Below are experts of layer 5 (counted from 0) of a mixture-of-experts language model. Rows are named up (a neuron's input weights, with its number) and show model dimensions 0-95. Each number is 500 + 25 x the weight over its row's rms, rounded and kept within 0 to 999. Numbers have three digits each.
Before each expert's rows: a language model's description of what the expert responds to. This comes from a sample of Wikipedia text that the model never trained on.

# expert 2
It responds to: Digit and number tokens within years, scores, counts and measurements, often in tables, e.g. the 8 of 1968, 110, 1,000.
up0:533534476503517496520505509454475515549475473534508471483470536521518520513484490519503464527491514485517475463511507516451494519496487485541508492544481449480472497486538529485490528497485502542499520497472505529516531489499486496461530464493467450541520524505468522436495478529500513477

# expert 3
It responds to: Standalone numerals and number endings in table cells and score lists, such as medal counts, chart positions, years, times like 4:30.
up0:534490447506530476521518495516455511511537468447487500506506491533537501514509522475493512499459495479458515495498485507508466502484492488443536537504494510486540510474510482468530477526487508505520542485494454479510544480487456488511492529468504497534461482533471538518543502516531499458

# expert 35
It responds to: Last piece of a word just before a comma, period or line break, often e, es or o, as in Justic(e), vehic(le), Melbour(ne).
up0:463504505534484561502528494490492549483493435516490472456524461477515478465482503542536505471474479499497509515543537484506509529497472458481509510478505524512500494500489489476471496528504460519478503528474465509481543480458492505473527457525525490494496495516511474495478529519551467489

# expert 55
It responds to: Letter fragments inside foreign or accented names, such as ij in Beijing, å in Vålerenga, ä, Ž, and odd word splits.
up0:503556482471519537484563496488424513493515503516494474499491504485529505507485465449497491479496518497482506488512479473542482517522517492462495545499545498504502494483570486503523522486486471501468564537497484483526499512513441516522476519486515526498513513507478502468535516500519498497

# expert 25
It responds to: Periods after name initials (A. R.), blank spaces and numbers in table cells, and common first names and titles like John, Sir, Lord.
up0:535494479516495478480497478470463474488553521494435523553520513444500513557483477494513496480505489444473517507485483463509500461450498485507518506507499481519503493468501461511512506478499468494450499498522505530495503483465510532534482477478505481480509562494505478499465493486466467500

# expert 15
It responds to: Short letter pieces inside names and words, often a final a or i, or syllables like Be, De, Se, plus closing parentheses.
up0:510461519482486524475480454559474500477543467456501498501528421488493516511484494524499525481545484547509502497444490485458486508483520521530511508523487479504524490527535529501524516548511473489466474519512497498537525467525548498482522500510504480528518494491498474513506496474471494518

# expert 52
It responds to: Apostrophes, single digits inside numbers, and scattered inner pieces of names and codes, such as ney in Sneyd, 7 in B7.
up0:522539473512512516499509493534496507485500500517518475483523480464560452483447497510476490489495526523447509498475479459515521508471547460492507516540464504508507460539486452468483506494480485507480501491537496476489502478499523507517507529531479501551550526494475485484528539491501452485

# expert 13
It responds to: Prepositions like in, of, from, at, within introducing places, dates or offices, as in Governor of Maryland, debut in, attended.
up0:489481454521503471497500551497453503501485477540517497530522512487495518490509501528506487481509501483521475515492506487522542506470513475500559513488490454489493484468528514521548528493503477479477556490564480533505497477487490494469488547571479519542527530526465512471501513502488504512

# expert 24
It responds to: Inner word pieces after a capital, often in South Asian or foreign names: ish, ak, ang, ay, as in Vishnu, Punjab, Lafayette.
up0:508501460537532497512512503492501491496524552441518509468493464506530478462508446525553486513502517518461478507499476488519508525477494470475541491508487529482516436515482504524505495477513504498503515496524505498476532510479474508478478509453514448493480551479462513513511497490498431488

# expert 17
It responds to: First word piece of a capitalized name or long word, often after a table bar or "the", as in Marc(us), Alab(ama), Ark(ansas).
up0:495530510536501511522519503499523486491475517488495511500516514509510495514510515491498450475533504521503505517522501468452536523453540508546485523487472466514447437463470495512531505447513524462514533531496482495497491521509486486480506546515465505502511519525504514461521493507555482434

# expert 31
It responds to: Opening pieces of common words that take a suffix next, such as stor-age, keep-ing, shar-ed, play, War.
up0:427511519488503508508565540551505497469511550507461500500482450511486493499518510531498472491475533500481459514496455476505481483497511517531540476510473475475500493495516519503483536491508497521510517507465511532485530453529505522475527495518522484542479495527531527554507511494526478519

# expert 47
It responds to: Last digit piece of a year, score or count, often in dates and sports tables, as in 198(0), 200(2), 2018–(19).
up0:485485521518488553491532499489508487453460492502540541510531463487516481504517503508515429496525487468495503514497496489471496530469508505508477480475507513512448480498491500494460515529441498468525462505523515484443547456510516469471524498505517466497509523536477499537544490512486488496

# expert 9
It responds to: Prepositions and linking words after a noun or verb, before a noun phrase, such as of, for, with, including, among.
up0:498546513536501494478527421479510460491486490546519522519540496497523479522538465491514550520510499518495486520486472453516550514497477499484554567540508488498502514485475487503452495516489506498501491502453513494511523516506474525501515493520459519494519475487505506548502509465484501475